Experts of a small language model.
Experts: 32 SwiGLU neurons an expert, 4 picks a token, a softmax router.
Below are experts of layer 3 (counted from 0) of a mixture-of-experts language model. Rows are named router (the router's row for the expert), gate (a neuron's input weights, with its number), up (a neuron's input weights, with its number), down (a neuron's output weights, with its number) and show model dimensions 0-127. Each number is 128 + 24 x the weight over its row's rms, rounded and kept within 0 to 255. Numbers have three digits each.
Before each expert's rows: a language model's description of what the expert responds to; "comes before" lists some tokens at least twice as common just after its tokens as in all text. This comes from a sample of Wikipedia text that the model never trained on. Tokens count by the router's weight.

# expert 54
What it handles: Date of birth pieces
comes before: "th", "ed", " in", "d", " by", " to"
router:130127175164093097120121165101122135148138118105101159115148153164136176147110128085101116141118105112145132126145145099138123137103111123117125115147091114140159149104154129095061130109182159100151112148137144095119122102137097097123103128140165104163125149110118141115105115089097083100079136120145103093107111092130148111141151108146147136095101146119089154135149168143116157166143
gate2:127109169079148092088157145139151108147143103178095126128137109136106121103092108098111115142111141152131145127131139132109108130093115099160107121112145117179110126134141106116137174079088137168062175156134135127103092149153117097129122131113117106095107118115146167140148098124109148105097139148124112136134094155180109139113123118130144145122155131150130161110147147081146185144125
up2:133116197108134123076133141117156107153153114152105151124139139164107111110083100093100109122113127143139109139133150112145107130101098113141123091128111124181126129124172118135121145082113128117126169165145135086115070167159111095113129148102129099115104142105170170140123099066116102119088131144136102116116103128164138144124121116117155148107124156128112147126151149085105169133118
down2:111166101108133154162126133099098107109132137113170122130126084116108142168134075147140106091131165110129147086148111131146093092109116157130134110118109123094096148128089127175149183068170116123127123116111113141176171154132134110138160135128121151107162142129114103139162144118156143138095122105145141142142113109147110140135121076109144102158165137141163132126157099132143151128076

# expert 28
What it handles: Review and abstract nouns
comes before: "al", "s", " of", "ally", "ized", " to"
router:164095082090111142129126136141164127093077128148134103138169160084092137148153116119148139097125136108134168140163132122136139088100099155123125090114134110110158143083136141123147151114090129156104095173171124137125131137131159092148109112162133100136134097129165120150135134111161167167152127091156153119127095110146096122105139144149121145161137153153098129128147098160133165087120
gate2:120111142130136132114128102129139122093116122140169115119116127101114134119184128094103067103150143106136161109158156123106116097119140137116131130126096141121130123138152108139124122124107113139112149118115125088106122133142088123108112125132100110063116149154150099151144122112094171238167096118116151164126111101150141125105159163167151149125173115158162103131153129125109160121122
up2:128130109120128126128141141126122139141130118122111137116135141160129096141075134160168198141116122150118074142096116133133124150131096138123117131160188114130133130137110140113147103124144126153135116151144137185152122119108179137127131144107146164173139112078093145101123132157154104128082127132147096130138124206096109103165104104078115100151101120096084145154095135136119103135123
down2:125174130082173092147096155129106101115107105205150130104083102114134144110142156169122134123079105135140127140131154171111135150137109097134185118124092158134103126103127124097158105161118090153124116146141122128167108140118120119146134111114144143128129096098085178136098147141114114117093156136157107134104125109105088079124138146119101138100119125140108104118114153105101105120148

# expert 38
What it handles: Noun stems, ate endings
comes before: "s", " |", " of", "go", "al", "d"
router:119143121135077173116171124087113074121113134114194166150130121132094099138135111155125138138130125152111133108132148097090129138124093155145094096125147089146116153142163078109130157107107140109143116098169157155096134141155141092160106117094114150149146107121148101166122116134135147098119141128143165101117134137120133133134161150112142083165124157149117176153146142109082129107105
gate1:138108084151124137118148080118156146157152130133110133149096158081091134105134113134117178099095145138141108093122107112108105180127155153113127112146166117168136151105107127115176112107124138108115077121117124128104110150114150107134094104125111134115104120106065099131126112145099137094114118118110123127124121142172129127109171152117185124130140151147106171131090078099129147175131
up1:155110096141116133132128079121161134151119127123081097147116142126140158110133134131123170085093126121144140137097135147092101147111147159112135102135172111154110146108110133130150082111128140135152082097123098122097106156110141127104141112123119124105117163083090107118145095137084111104113128140143130144140095112160141138105173115126174117134149165134105186141085097070119148170161
down1:116109091147117152090164123158133098157078145104116065071129108111089139101122141138153113089122145123179152136151148146130138115123114142113060122161136136151144156143117112139136123116136205131092095134144127139089118135169087102125115116140115091128099107107088101120139140149112092093115132112126160133146124128136125118131151143133121166159149110125134122094080144135132157123133

# expert 62
What it handles: Suffixes after numbers and stems
comes before: " century", ",", " (", " place", " and", " of"
router:153141094137166122163144115117119124100103126122119158137150113164087153153123109134141139133111116094166086136141100104131114137110102122099112106112088117134131131114148140157151126116107111108150121148103134124108086143155070126170171111122140085164141113146181095087096107134128142147089124159113118139094127101130094105118166076120161105103091154117093130144137152149164094106161
gate1:161158148149123130077139095136098154103147194127120163109098153132118150079120136165148128102091123095130135170154118122169109146173149151171125110065149160163122118133118119107142129166110124113131143116107111108101138136121159150111171131149113099135118121091142108140156122142081166111109141136121134159130117127086142119092165138117158157104145113086125159133152135145125127155139
up1:140163133121154131087132064145104198109159173103114144116099127146117146080114104159126172118127113121144145160135128143151098139175158148147132130084139159123104107126128117123169113163125129121134124126117125117107141135132171118099215113143094120115128139091117112139178107136101157112111139149125130158110105129091126116091157137108139141098131093113134146137170134152117137122149
down1:110142140120138138140087110122163101079169123153123142091187126133146128094124125138138137130144103162108115101087126103133136137147122148121109150159102122136112106120105134140100127150141150125174122175094125160115142081139153157099112148126108119150165100120096074169126129141131110102162154156143081119131063124125132164155152157123113115153121147057147109130122153142100122110133

# expert 48
What it handles: Table numbers, articles, initials
comes before: ")", " |", "c", ".", "cc", "%"
router:147116117151132148103094128108146116124118105111134170160124119153156155153116153093143157111103139131166094121142147106104097123150093178121159110092098107158124161124141106159131129108100150068141112139139093107110086096126107122160132141105136107127115125145161128146112102087156105122144149192146116141078131106089144097132180117110174107158110143121115113141168126105127143143154
gate2:146111124145125142132090123090141182124098088136139130125104097136153108088113145126123120134131147141109152126127158106166102124159120119070139121107114160135135139104139019151139161122117128173138113131098104095161106111135133139135131119127147127139116112097162100082145095135154112164136144146111128150099143107107118111147136060138179151169137148110129152104148130120122126135140
up2:152103127149127142130096123102151182129099070138184143120103103133153108096104156127135117131125146145112161126133164139173101121155127113088132123105110161135144140100149080134147159118114133177135109131104102100160099111135128136127145128114150132155120115092166097087131099128160109166127150137116136156064148100117130114145139066140171157161140154101136160104148131117119131130149
down2:100167120161119108093151146127123149164099109148129162126148122154097154153118084111142131094094146130094135145119135149146094130136175088126136162116148146110086120124129141147145107173125140124165127142113131116155124094145150123142128137077116122105159083131101111164113159115159114113137177127097139180089136119177114115107148124173129131128119155138096087141133103154117157144072

# expert 27
What it handles: Word-initial g and capitals
comes before: "row", "round", "old", "et", "ain", "ive"
router:164115137144104082159147132126104119098127145161126108159086139095109104079125098156121146145137127124094165118122180135110099125145125095165108107097119131097135133138153085118119124128158094155115170075149126172143122110141172156102130110140080137118132129163111110124122144119113125122105142158117147100159105089128165119135077117115093079140129143163116128107151097122163114111100
gate2:118105174138156106132169125131115120149078148106167155101126126106117158123141147137086092174097132126143148131088134128149120170126135067122126097130115134133120126131127082149127192125174118148121091102138118113132133153094167097109128146117095137144167124116177121131127144118132187124128116115081181126105142099146147116144130112135145135135095144126176132117141111158117148178124
up2:164134153135123132115138138116070160157131138130111108127154132129152146065081100120102077146139130098153133144124135162146135103098140137102123130133104141113145144102130172129128095130144092133106142165129165110145119128143128097105139118115119155073136133174149148141110151119091188192134123113139123143124100128156167131112142177125180144118134103139123089103118149158084147107127
down2:137185142148158172132128089101097089130097119147136112140111122126116105141120195155121146108119116133110156165165125130118111107115106170151085140090107064126128148121133113101153071150165142117136131107150118111179164141100142152106162094100153116161104149111121140126117111158134114130137135145173120123138140152109139127144118116126135117124128177140145083121120109104142087166151

# expert 0
What it handles: Mid-word stems after fragments
comes before: "s", "ed", "ing", "ies", ")", " –"
router:102122119108117098104141107151130112168173147115145148106088147161173097142139177103071134132115126110141112126151120137151107112085155109154138139135107148083107118101156139141170153118103163123119165151131167130137122168145161109167125157134154107153152100147150103140160089107169127089130109126120135108139174140156174120128124081126117138132145121122162098152153097121093135140146
gate0:090117134104091154132136167106124179120117145145151139143121148123154152138138109125110144172117162153137132145133106118148129159127163117133148179131129119134120128129138115125174122126135128138091043119153107151102153136127136109152131130096155158117149136143122110180134138127130134162141127118097101244156121127114122113143110098136161132149136159136142146127161129165126105168110
up0:153162154138143143156148152126145120109101101135098100127147109084096112136131128167164128108123106099100124122107157150101145112144116126134106145101151145118107122138101146120082116140121099163144114111147146147148111104106100157054107103144121128133104151072113135089094130143110158106125208154152148118112108116148116086118145166095146108142104107140112162145087160150159142124133
down0:163132138129130112126100122123108096082107141130119092122112136087168094125153168107076088118124106133132122147115125131135105158137170120139111147078131114149158135112107179155118128137126087143145134138178102142106148141151127168124134146096093085136107155117133148131132152146135124149113124132127114134090146111054141162137138100121082200091123143135145119094111118128097098118112

# expert 13
What it handles: Second piece after de/con
comes before: "e", "ed", "y", "end", "ment", "ic"
router:085144087145125145156138142133105111157141118101128140130096105112153124137106185091174169152138146156139109122162127132111134171135171095125135140160157132102118164135179102136138100121165159140132112100114097115108164124121158113133154114148145140122149135127095164094131123111144154133132105090088130113129173166143179164159156178159144157113116155139112134134159155131139154111142
gate2:166141130129174138161150138191148153100119126115125142126148118104121107128157121151140130005124116145123106150127107151135118128099132083125129113137100113116122109093132126125132152128137123171137104080117110116143114139144085167140121159147140107160107111149075106142126103131111152102146142122100136107158125062115161122110123125150138157101116110158125129142161131137158132142127
up2:103101113135081119106123119070134088154181132153129097124097133135122152126125120111120113157140144115086159109109142105118121120162122196153117139101136144118158127134112141143119120140104142117119156168134163171112136121138154131085135101107126161074144162115176140121122151140140076180117128138165099144076109160112098124152135116141098100141143133094124108115097125095090126128111
down2:114116111130156182125123122122145120135092138119056126099096115120129130114161157138153152114115127162082105130159083131152148113140064111142143134161148113156123174115136116182120149159155094113119120124121123117114111157110153115146132102107136122149173095121108136090127114103125153091129184169128125145096109174111154106149127157132129109120184162109117150131152150130148143117111

# expert 57
What it handles: The er word piece
comes before: "n", "land", "g", "se", "ba", "ies"
router:152129083109161127135144188093097123112154104138170130094138158124099111156167136128164113100144156089156157103129112111120117142119163141090081154095101105127155118153114129118117086121110124111122131128125086108065133115100100093148148117130133131156123136128132098147111154119132144164122130136111109115120145118126110165112134184146155157093121135136071095117140117176172110121132
gate2:144106100162126193121100141165130094129129136118132131119125186126097160128166105137121079107179129111122125090112106118094094118112164106156100111092117115075130141128121131155129136141170130140149132123158125135134137150152113111180118127128132096137149111094120108148150149139113157114098129132130122146111145122096109136116063135168121087098114148141116168080114139168128177130109
up2:113148161088134076134157111090123154120116122133123133140130069139171116124087157133130188144072126141123130163149162143151162134137091154102152142161137147178113116129140121099130125125099124128119130128107146126123109111107153159083142121130123161122118135156136143100105102122144100130155136125129136125156103117164150113139199112083122163163140096123139100179132130093122084141141
down2:115158123102108129129142116108104127162117139149150171126114113148165119107104131120125088166116147149100154116131157119138140174116150087115089085112140144132096107164133115088137134136144139148148141151128142111140061106134132113125167099095130125145123100158164163123144152153151141102104144142070118120190108134154129168147094134163136145159177107123098122111139094127113100154089

# expert 4
What it handles: Comparison and source words
comes before: " |", " the", "ic", "ue", "al", "g"
router:129099120066142135116169121127122096082130099087132172145148159148094113133093110118107097155138136112123099117117105103103123142136136129135133117071148144134089179162165113163104139131162113079085102073143129112083107139129096112151142153146131169160120120111149120108129105138113150079120180116118161133104127141107134132114142146118142104133161109114090116120149119121126158128102
gate0:115134132109165153179136157148126136107143161108164117137076172141136151145181162093109127080130107095135110115142125159140100112092103121132155091133104125127082136146135147158107153120166126125100157133139146127129162144082130096134125142146128142132144156161194122113161157099161145169111114154119122138111154117124153138129097084102122167112155149165147147156124120121122125099098
up0:156123127150103101083110097107128116155102102153088132113179079121120118108088086171145132172128150160115155137111130105116157137168150140129099165130158132124165129112130104098141120136083128136151094125123106136128099101179132152127132121107122111125121090087062138139103108157095119091127136103147132121150100134136105119132148164154130086157113102086103114106133130126145128158156
down0:152137150142109100150113133127124128128132111138144096112094159106141164129150123124115187139141136113147133168085135135126101126107145121143134096113131103097182111145136112092119123132177078114117126091156139115102174133147129154111127081144110109145090137134128124126105185140106085118139093099115155143142130137177088078115081119088124118104102073140149109096125126101126092127128

# expert 56
What it handles: Closing brackets and quotes
comes before: "\n", " is", " and", " |", " was", " ="
router:157151150089127102123137110098141199151136084164089096141160137135104135146104134167158127136101092141152129152106132097155158120107157140089092139140123164071138107145122147114111119147137077171151133156091173155154159140099149113088136121105120136118127128122105113124131167110138115152131138103142109119101149149145113165096141088116094100135140123120119107151129165145138147092125
gate5:072150153165159126162116134123140149151146085095113091126165135164130137130089142150139107117108152090140124114134143121125146100110105170113107140113110131123136105126117171111107138137148134106148096198104148116112122149124107116112100119108132088123120117102143092098149136130144132157154135118099119117134135167126094169115115202140132137143118142124120087145153088104153193089150
up5:216118135160141103144152118132105137116099098195104113147132119122138090133140134159132118159140104164136118137114097086129126148114118119119155115123127129135118127124169121165111128133159117145143103136114133098145097134166132098124190097137121128143176093137149134105125128099138117134154129122190142123137122120099150141158161066120153125160106098140164099128161155164141153109153
down5:135139096101146090117137048156140121092105157120124138112107121146130122132172148093168126127128115175123166084125090132138177096141128101098150105126123126157130113121122119124097098158133119137114121123141158129105066118123121107144140162140121155117140152114163129154111149145173106110144140112085089115071105110098144177092116108127114126095129136159127127077108147127145124132120